config.yaml
n_experts: 24
moe_layers: [0, 1, 2, 3, 4, 5, 6, 7]
router_score: "softmax"
Below are experts of layer 5 (counted from 0) of a mixture-of-experts language model. Rows are named router (the router's row for the expert) and show model dimensions 0-159. Each number is 128 + 24 x the weight over its row's rms, rounded and kept within 0 to 255.
After each expert's rows: a language model's description of what the expert responds to. This comes from a sample of Wikipedia text that the model never trained on.

# expert 13
router [144 116  95 145 114 124 152 104 135 134 112 139 106 147 121  83 126  89  70 169 103  81  85 150 135 153 110 128  93 119 129  73 169 134 109 160 140 110 149 159 105 153 148 125  58 127 140 142 116 106 136 169 128 131 122 127 136 119 133  75 127 103 136 144 100 115 101 155 136 123 138 151 131 164 141 162 138 134 147 123 155 156 126 126 113 129  80 115 143 133  84 121 161 107 187 106 160  82 165 148 112 135 121 143 146 131 131 109 126 111 130 110 124 120 132 143 144 131  99 125 140  94 137 128 144 143  88 118 175 124  90  93  90 141  95 112  92 119 135 132 112 126 117  78 100 120 130 109 150 161 146 157 135  95 166 120 160 121 143 148]
Description: Middle letters of Spanish, French, Romanian and similar personal names in sports rosters, such as Cé|d|ric, Ar|r|uebarrena, Thom|az|.

# expert 8
router [115 153 158 149 140 125 163 137 160 126 143 144 129 169 121 113 116 159 140 174  82 108 147 138 138 101  88 150 136 120 153 155  97 108 124 119 111 144 119 150 201 105 120  83  96 146 119 195 106  98 118 147 109 118 118 130  92 155  84 156  93 113 122 115 131 130 135 179 174 129 131 135  92 122 130 114 160 154 145 148 142 133 136 131 166 138 110  97 127 174 126 174  97 120 151 117 134 155 173 128 114 137 132 134 100 115 101 101 142 127 154 113 126  80 133 132 135 137  97 105 143 111 138 161 107 135 119 119 164 100 134 102 175 169 167 140 100 152 121 116 136 105 113 130 100 153 150 128 157 121 114 102 148 123 147 146  86 136  97 122]
Description: Opening word pieces right after the or a (dis-ab-ilities, ar-bitrary, bank-ing), plus one, each, part, especially in one of.

# expert 11
router [141 123 100 149 146 137 151 139 117 152 108 135 102 123 133 165 120 155 181 116 133 129 144 137 127 121 114 158 147 142 119 142 118 122 122  84 101 175 136 117 133 142  98 122 123 109 159 147 139 138 126 193  82 102 123 133 148 106 144 164 136 114 194 111 102  98 102 121 101 124 141 158 102  78 140 102  82 123 145 125 114  71 116 181 109 123 138 110  90 167 144 115 153 162 107 114 151 141 123 122 113 130 154 132 117 138 153 148 109 163 155 169  84  78 133 121 110 129 131 120 113 139 127 138  93 121 143 146 112 128 162 149 127 139 166 128 174 118 141 119 114 122 151 117 195 100 120 142 181 145  95 134 142 119 129 148 141  86 105 122]
Description: Opening parentheses and quotation marks before glosses or asides, such as (deputy leader), plus word-initial prefixes like un, dis, ab.

# expert 17
router [109 129 185 133 144 141 108 151 170 118 168 110  87 169 162 134 105  97 141 108 137 116 153  90 138 132 133 105 131 112 130  94 135 151 135 138 111 140 133 140 149 132 166 105 180 129 157 137 146 128 133 162 125 126 125 124 127 103 153 131  99 175 128 150 142 133 142 144 176 117 160 126 132 100 105 112 111 138 146 134 157 103 150 136 120 129 139 141 123  83 131  96 150 108 143 130 149 145 140 100 147 127 124 110  84 103 179 165 109 153 124 114 148 126 133  75 113 115 124  85  67 151 121 141  90  98 121 205 116 119 145 141 153 104 114 107 145 134  89 109 133 131 141 164 174 187 145 113 144 149 148 111 167 126 111 103 127 105 137 136]
Description: Prepositions, articles and conjunctions in running prose, such as with, a, to, when, where, as, before, until, often after a comma.

# expert 16
router [128 112 122 127 123 149 119 123 109 140 141 132 123 139 120 117  86 140 134 123  91 118 112 153 124  91 103 163 105 141 129 133 116 202 140 120 126 135 117 170 139 144  94 154 124 125 144 161 123 122 103 117 141  97 120 107 127 136  76 125 115 116 148  85  88 124 143 169  90 121  88 141 141 118 113 126 113  89  99 105 132 107 109 159 126 116 121 116 120 118  74 106 169 129 165 124 145 118 120 115 128 112 120 128  71 199  85 155 112 137 135 160 127 150 131 105 120 204 109 103 179 115 126 106  74 170 126 144 134 125 104 150 147 112 108 136 123 104 150 125  89 178 152  98 125 139 121 127 156 133 139 143  97 152 143 111 144 124  85 121]
Description: Blank space opening a table cell before numbers in election and sports tables, plus en dashes in scores like 6–3 and header words Apps, Candidate, Years.

# expert 7
router [155 132 123 189 119 166 131 151 155 130 136 125 113 131 111 123 110 175 142 144 110 147 148 108 120 122 132 114 115 157 110 170 118 189 134 114 178 129 149 159 128 123 134 128 149 173 117 119  83 136 124 129 102 178 116 110 174 150  77 129 119 134 119 126  88 141 119 129 107 122 114 115 124 171 131  82 108 123 141 110 108 135 118 151 148 136  93 148  85 132  75 123 132  95 120 143 120 113 135 123 150 160 138  92 148 129 153  85  84 144 181 147 119 119 101 107 114 149  73 106 149 140 104 136 108 139 128 130 123 150 168  91 182 150 130 103 131 122 149 133 107 124 118 160 101 134 174 132 113 123 102 137  82 160 157 156 150 128 144 119]
Description: Single digits inside numbers in census, climate, population and election tables, such as densities, percentages and km values, plus UTC and DST.

# expert 18
router [104 103 138 147 119 105 121 135 151 119 152 116 131 209 115 142 120 112 174 127 133 119  98 114 139 112 124  80 120 102 154 119 115 143 178 109 120 114 129 155 117 106 113 131 178 134  99 118 126 161 128 103 108 124 129 130 127 141 161 103 171  87 129 111 111  67 149 148 144 141 170 140 131  92 143 133 129 110 109 112 110 124 138 123 132 125 131 124 120 112 142  97 125 118 164  98  98 137 155  97 118 107 145 135 116  68 175 138 133  89  93 155  99 158 110 120 147 167 104 129 119  92 144 125 163 100 134 142 164 103 136 132 146 136 142 171 133 109 108  89 133  93 165 150 117 146 116 149 138 141  94 127 135  68  80 109  92 109 111  96]
Description: Articles and possessive determiners that begin a noun phrase, mostly the and The, also his, their, its, this, an, 's.

# expert 14
router [ 97 120 145 144 135 116 123 129 142 167 153 114  83 128 143 128 153 111 112 172 134 131 150 123 148 122  84 123 140  96 141 102 133 137 138 134  97 135 129 176 144 121  94 118 143 149 116 165 115 123 102 144  93 128 135 143 124 101 126 108  79 152 128 132  68 114 106  83 118 107 132 167 117 150 123 119 143 144 146 122 145 138 140 138 123 147 130 146  98  64 123 122 113  91 165 191  92 131 134 149 107 128  77 178 158 145 141 106 148  71 150 126 145 154 161 133 181 135 150 141  97 119 116 148 136 174 116 147 110 105 128 135 129  99 137 110 111 111 136 146 104 109 126 134 148 182 140 138 146 141 120 118 130 171 151 151  94 132  99  66]
Description: Word pieces right after a prefix or first syllable, such as over-p-owering, miss-p-elling, full-f-ledged, plus short stems like war, rest, expl, ret, and digits after 1.

# expert 10
router [121 154 159 146 162 133 115  95 139 136 127 145 133 126  95  96 114 135 139 130 176 121 140 151 116 103 101 145 119  70 126 124 116 141 179 121 134 122 106 118 142 150 144 120 115 160 164 110 120 128 156 115 133 119 119 201 107 139 125 170 137  79  95 130 113 147 130 133 144 144 118  94 145 182 137 105 106 140 113 124 144 120 158 108 165 110 154 133 144 112 120 132 130 124 177 142 151 163 124 145 123  92 139  81 131 130 147 153  83 132 118 174 141 136 116 164 158  98 142 107 129 158 115 100 145 129 139 120 139 149 151 134 157 125 146 151 120 142  81 122 111  49 127 133 134 139 111 126  99 115  87 145 153 137  59 108 153 170 111 100]
Description: Linking words joining clauses or items, such as and, or, but, also, who, plus main verbs after the subject, like was, is, became.

# expert 12
router [ 87 154 144 127 144 114 152 121 163 134 135 123 155 164 144 124  96  96 182 121 135  91 146  82 126 116 110  78 133 119 136 114 115 140 154 144 112 106  71 106 149 131 142 123 134 160 116 130 153 124 138 152  70 147 129 134 188  91 147 133 133 137 156  90 144 128 142 168 103 134 126 128 120 148 132  89 131 160 114 100  81 130 101 131 123 151 116 139 134 107 123  93 128 118  92 132 128 131 118 119 134 157 153 109 115  82 142 168 116 134  67 108  76 139 140 149 143 148  86  78 139 106  97 144 156 101  83 106 137 102 120 153 154  84 117 106 111 114 115 104 152 134 163 100 127 114 138 139 140 100 134 127 102 102 129 127 132  94 152  98]
Description: Prepositions following a noun or sentence start, mostly of and in, also on, at, during, within, as in Routes of administration, board of directors.

# expert 5
router [116 145 135 128 100 137 121 178 140 145 124 162 163 162 104 104 133 121 161 148 145 144 135 153 126 103 159 114 125 156 142 160 137  83 121 139 133 117 143 104 112  92 132 141 140 111  94 142 150 160 113 132  99 160 123 112 122 155 112 135 117 126 139 111 103 107 157 105 143 163 158 137 157 160 109 112 126 160 144 141 116 155  92  99  89 120  93 154 145 165 112  70 142 162 105 120 127 107 152 134  97 120 160 172 151  70 129 124 119 108 109 129  87 111 101  99 145 187 145 113 147 125 118 119  58 123 128 118 131 161 122 158 128  94 159 128 113 112 188 144 170 175 121 106 142 160 145 176 113 139 133 149 142 117 146 116 145 129 122 131]
Description: Middle pieces of Chinese, Japanese, Turkic and Slavic names and places, such as il, in, ai, ki, ić, as in Y|il|an, Ts|ub|asa.

# expert 2
router [111 122 113 154 135 118 132 131 122 130 112 145 129 131  95 151 139 117 149 138 117  85 158 159 164 151 116 116 133 132 156 131 114 109 148 106 112 151 146 153  99  78 105 140 154 104  75 121 111 138 126 108 153 121 142 174 139 119 175 101  94 160 148 114 150 122 124 131 122 122 109 154  97 135 149 149 153 120 201  95 111 134 103  86  93  99 137 127 154 106 141 103 144 143 106  99 151 162 161 101 168 127 143  89 156 147  96 106 136 105 132 111 118 174 140 111 122 167 101 134 176 107 159 116 151 110 134 135 118 146 141 156  70 146  91 119  96 110 117 159 151 167 149 129  79 132 125 155 134 124 145 133 160 118  94 103  80 121 111 147]
Description: Dash starting a line in infobox lists (Drug class, In office), plus inner pieces of long Latinate words such as legit-im-acy, investig, olution.

# expert 21
router [110 147 121 118 118 114 138  74 130 135  85 137 139  92 166 148 114 155 132 105 158 101 140 115 109 109 100 127  71  97 158 120 121 173 155 171 119 117 127 108  75 115 132  72 137 126 147 140 118  98 121 145 117 132 118 145 156 138 129 107 144  89 128  97 141 109 143 146 126 177 133 134 131  67 112 114 131 107 164 125 152 110 118 130 115 144 146 116 146 144 126 149 125 136 139 100 152  95 143 141 139 115 128 113 144 114 174 141 135 148 158 138 129 153 154 124 115  82  87 122 168 132  99 109  87  94 139 160 151 166 138 123 129 151 130 152 125 108  90 129 128  90 184 113 137 122 196 137  78 101 141 126 101 145 125 133 165 117 139  86]
Description: Sentence-final periods, periods in initials like D.R., and == section heading marks, plus some digits in result tables.

# expert 19
router [102 139 116 165 133 111 120 146 171 125 153 157 136 141 110 118 120 154 177 127 134 125 136 126 110  94 102 124 129  90 143  95  95 121 155 191 123  96 107 164 119 105 143 103 143 134  95 132 145 164 126 141  74 123  99 154 177  86 134 110 154  79 182 107 129 100 138 132 148 144 145 158 111 131 156  92 108 136 136  80 141 131 105 132 131 124 115 112 111 131 133  91 122 111 129 113 135 149 119 108 104 144 148 128 114  88 147 180 132 116 142 146 102 145  82 149 120 139  94  88 143 110 112 128 114 107 115 174 132 127 141 158 176 108 147 149 109 106  92 120 142 115 165 112 157 175 111 151 151 132  97 124 138 144 102 133  95  95 135  90]
Description: Commas, including ones fused with quotes or brackets, ending a clause or place name, as in Greece, Hamburg, and "All This Time",.

# expert 3
router [110  69 144 129 140 175 104  89 138 127 150 139 130 140 106 169 140 145 116 126  98 126 148 140 122 124 115 104 129 179 138 184  96 107 136 143 170 103 108 156 146 111 116 125 112 142 117 110 144 153  97 123 100 144 118 179 148  87  81 157 118 127 131 158  50 136 105 199  86 142 139 126 130 115 103 136 114 102 135 129 141 134 141  82 155 151 110 132 113 114 108 123 131 132 146 126 149 137 169 142 116 139 124 105 120 165 125 110 118 114 127 148 125 153 145 149 120 134  91 103 110 128 158 121 156 136 135 145 182 176 155 123 159 158  95 124 138 153 138  81 135 129 137 140 112 113 155 139 141 150 105 136 125 184 129 129 146  81 123 139]
Description: First piece of a word split after a space, often St, c, sh, C, and digits in coordinates, as in St|atus, c|inema, st|retch.

# expert 15
router [134 138 169 160  89 132 133 124 145 147 125 120 166 158 153 119  82 138 158 132 140 125 143 137 116 121 124 118  84 165 144 137 148 125 108 119  96 119 134 147 117 112 162 132 129 157  95 111 192 170 124 175 133  90 119 112 136  86 171 100 152  89 117  90 146  99 145 150 155 125 118 144 131 141 121 121  81 140 139 132 179 148 118 110 123 119 123 103 135 139 121  95 136 143 142  90 158 103 126 148 120 122 179 143 137  73  89  82 140 173 117 135 120 118 129  98 114 115  59 133 144 115 112 134 122 113  90 110 143 142 152 174 184 123 142 123 146 101 103 119 142 133 142 130 124 165  93 146 130 147 122 108 102 143 167 134  97 120 137 121]
Description: First letter of words after a space, mostly Latin genus and species names in taxonomy, such as t|uberculosis, n|elsoni, s|ulla.

# expert 20
router [153 129 197 145 111 129 133 164 125 111  97 112 138 124  98 152  76  88 160 145 127 142 132 165 110 140 107 122 149 130 130 185  99 108  81 112 128 126 128 126 117 109 136 144 130 139 112 129 133 116  77 118 104 110 155 124 157  97  95 146 118 136 129 137 155 127 110 150 142 131 121 157 105 181 161 102 119 165 109  83 106 134  95 159 121 183  95 110 140 130 145 127 141 130 121 118 104 150 119  83 163 133 178 133 112 114 115  99 151 116 114 148  88 136 145 148 155 104 161 115 113 111 109 136 118 129 105 115 141 112 149 123 130 119 164 131 127 164 163 102 163 141  98 135 154 142  95 135 142 163 112 135 116 189  95 161  72 154 119 123]
Description: Line ends in lists, tables and headings, plus word-start prefixes like ex, pro, sub, trans, high, long, as in ex-empted, pro-of.

# expert 1
router [149 151 102 137 123 111 153 148 179 119 153 131 137 121 145 114  84 128 182 122 124 147 119 132 129 132 123 157 173 113 137 138 129 147 104 132 152 141  86 157 135 102 114 127 151 160 112 148 155 132 173 108 159 106  96 150 126 135 182 136 153  81 162 149 138 136 106 153 159 122 147 114 108 112 160  83 110 145 134 128 157 115 111 113 154 128 144 124 169 127 148  64 132 142 131  95 139 134 126  83 112 112 142 115 134 143 127 146  77  69 125 131 147 101  86 143 134 137  76 132 138 145 115 136 103 121 132 121 119 149 146 145 184 117 150 137 162 115  84 127 165 126 106  87 137 125  99 176  96  93 124 118 155 105 102 127 103 124  92 134]
Description: Colons, dashes and semicolons after field labels in infoboxes and lists, such as Born:, Also known as:, plus born, known, married.

# expert 9
router [168 121 134 158 136 134 123 160 129 159 137 141  91 126 111 119 106 109 151 117 106 113 133 109 128 126 111  92 117 125 104 178 140  88 140 133  91 112 178  79 104  93 143 168 129 167 110 140 101  99 149 147  89  98 102 116 133 145 130 111 130 100  93  96  90 127 125 167 154  93 145 154 156 136 121  98 129 172 153 118 133 121 153 158 147 135 132  68 135 142 149 120 102 146 153 103 149 143 136 185 121 140 123 127 140 147 159 118 144 101 109 118  95 153 123 140 114 107 137 184 133 126  93 170 124  87 156 153 108 125 128 147 134  94 129 129 160 192 109 111 136 113 158 123 156 106 110 104 129 156 133 156 110 105 129 104 119  83 115 110]
Description: Middle pieces right after a short word start, such as ro, ou, ra, tra, as in f|ro|zen, Chev|ro|let, bl|ues.

# expert 23
router [126 122 162 142 118  97 146 151 138 134 111 174 129 111 138 148 163  96 152 131 152 160 150 126 155 130 109 128 138 130  86  93 121  81 146 111 118 120 144 146 176 120 128 152 123 148 119 105 166 110 122 117  86 104 166 127 112 123 158 113 108  63 139 168 117 138 162 129  91 178 155 151 123 109 107  97 162 140 108 128 144 123 163  83 108 116 139 110 161 129 142  98 134 125 104 163 125  94 135 134 126 120 113 176 121 132 105 122 107 114 143 154  88 142 119 133 157 137 119 147 110 150 158 173 155 142 115 121  96 151 121 140 173 134 135 138 128 158  87 108 136 106 156 112  94 123  85 106 101 135  88 149 155  99 147 159  95 175  91 136]
Description: Middle pieces of ordinary words and names, often in film and music articles, such as Christ|op|he, Neigh|b|ors, environmental|ist.

# expert 0
router [ 98 126 138 160 125 109 139 150 159 141 163 143 128 157  99 118  83 129 181 132 125 114 147 135  96 107 104 118 101 110 142 110  98 105 148 168 108  93 127 157 108 108 142 107 106 169  84 147 148 171 107 159  84  98  94 169 147  89 137 112 155  98 159 107 113 123 127 141 148 150 119 180 105 156 151  95 104 148 140  92 147 114 110 144 126 124 102 110 131 126 134  84 134  98 134 126 121 145 138 109 120 139 136 154 118 109 153 132 111 108 157 146 111 129 134 137 133 134  79  93 138 117 110 143 106 123 101 154 162 128 129 141 182 114 150 146 116 126 112 107 151  84 167 116 143 166 108 154 142 134  80 137 146 161 160 134  84  88 114  89]
Description: Nouns that head a phrase after the, his or a name, such as life, role, village, species, town, plus closing quotes after titles.

# expert 6
router [161 118 149 108 125 111 153 211 135 150 151 112 104  78 134 116 126 118 133  76  99 112 132 161 133 123 143 116  86  73 131 105 111  82 121 146  98 126 133 160 137 128 108 147 123 162 121 153 102 140 137 134 105 161 134 125  83 131 112 142 166 103 144 100 126 135  86 120 123  88 141 122 104 125 132 110 136 130 104  98 141 115 124 118 127 120  96  94 127 147 130 115 107  96 152 128 102 152 124 111 102 127  97 149 139 117 142  96 130 128 161 105  94 138 113 122 152 149  99 111 145 112 122 166  82 123 149 116 120  89  45 124 176 170 130 139 107 163 149 125 140 120 118 147 140 187 120 127 142 105 120 120 141 131 192 137 125 132 110 126]
Description: Sports vocabulary in match reports, tables and infoboxes, such as League, season, Cup, football, Current ranking, Division, W.

# expert 22
router [193 113 134 115 138 153 131 191 142 123 104 122 121 151 107 186 128 141 127  86 154 108 132 126 133 143 174 110  93 123 151 134 110  99 105 129 150 125 134 168 148 155 133 110 153 143  96 145 128 121  78 133  94 143  85 158 176 126 138 102 137 131 113 119 138 155 118 142 111 122 124 122 129 133 206  65 111  90 137 129 135 104  92 140 153 152 114 159 117 136 112  80 156 133 128 148 141 125 139 115 140 116 153 125 133 174 144 127 117 114 103 158 110 136 127 149 196  99 122  86 117 151  94 122 121 132 109 167 101  90 132 133 125 162 129 135  98 106 147 127 118  84 138 124 136 134 167 149 118 113 110 116 130 148 147 134 130 122 164 100]
Description: Single digits inside numbers, years and scores in sports and stats tables, such as 2-0-01 and 4–2, plus capital G starting names.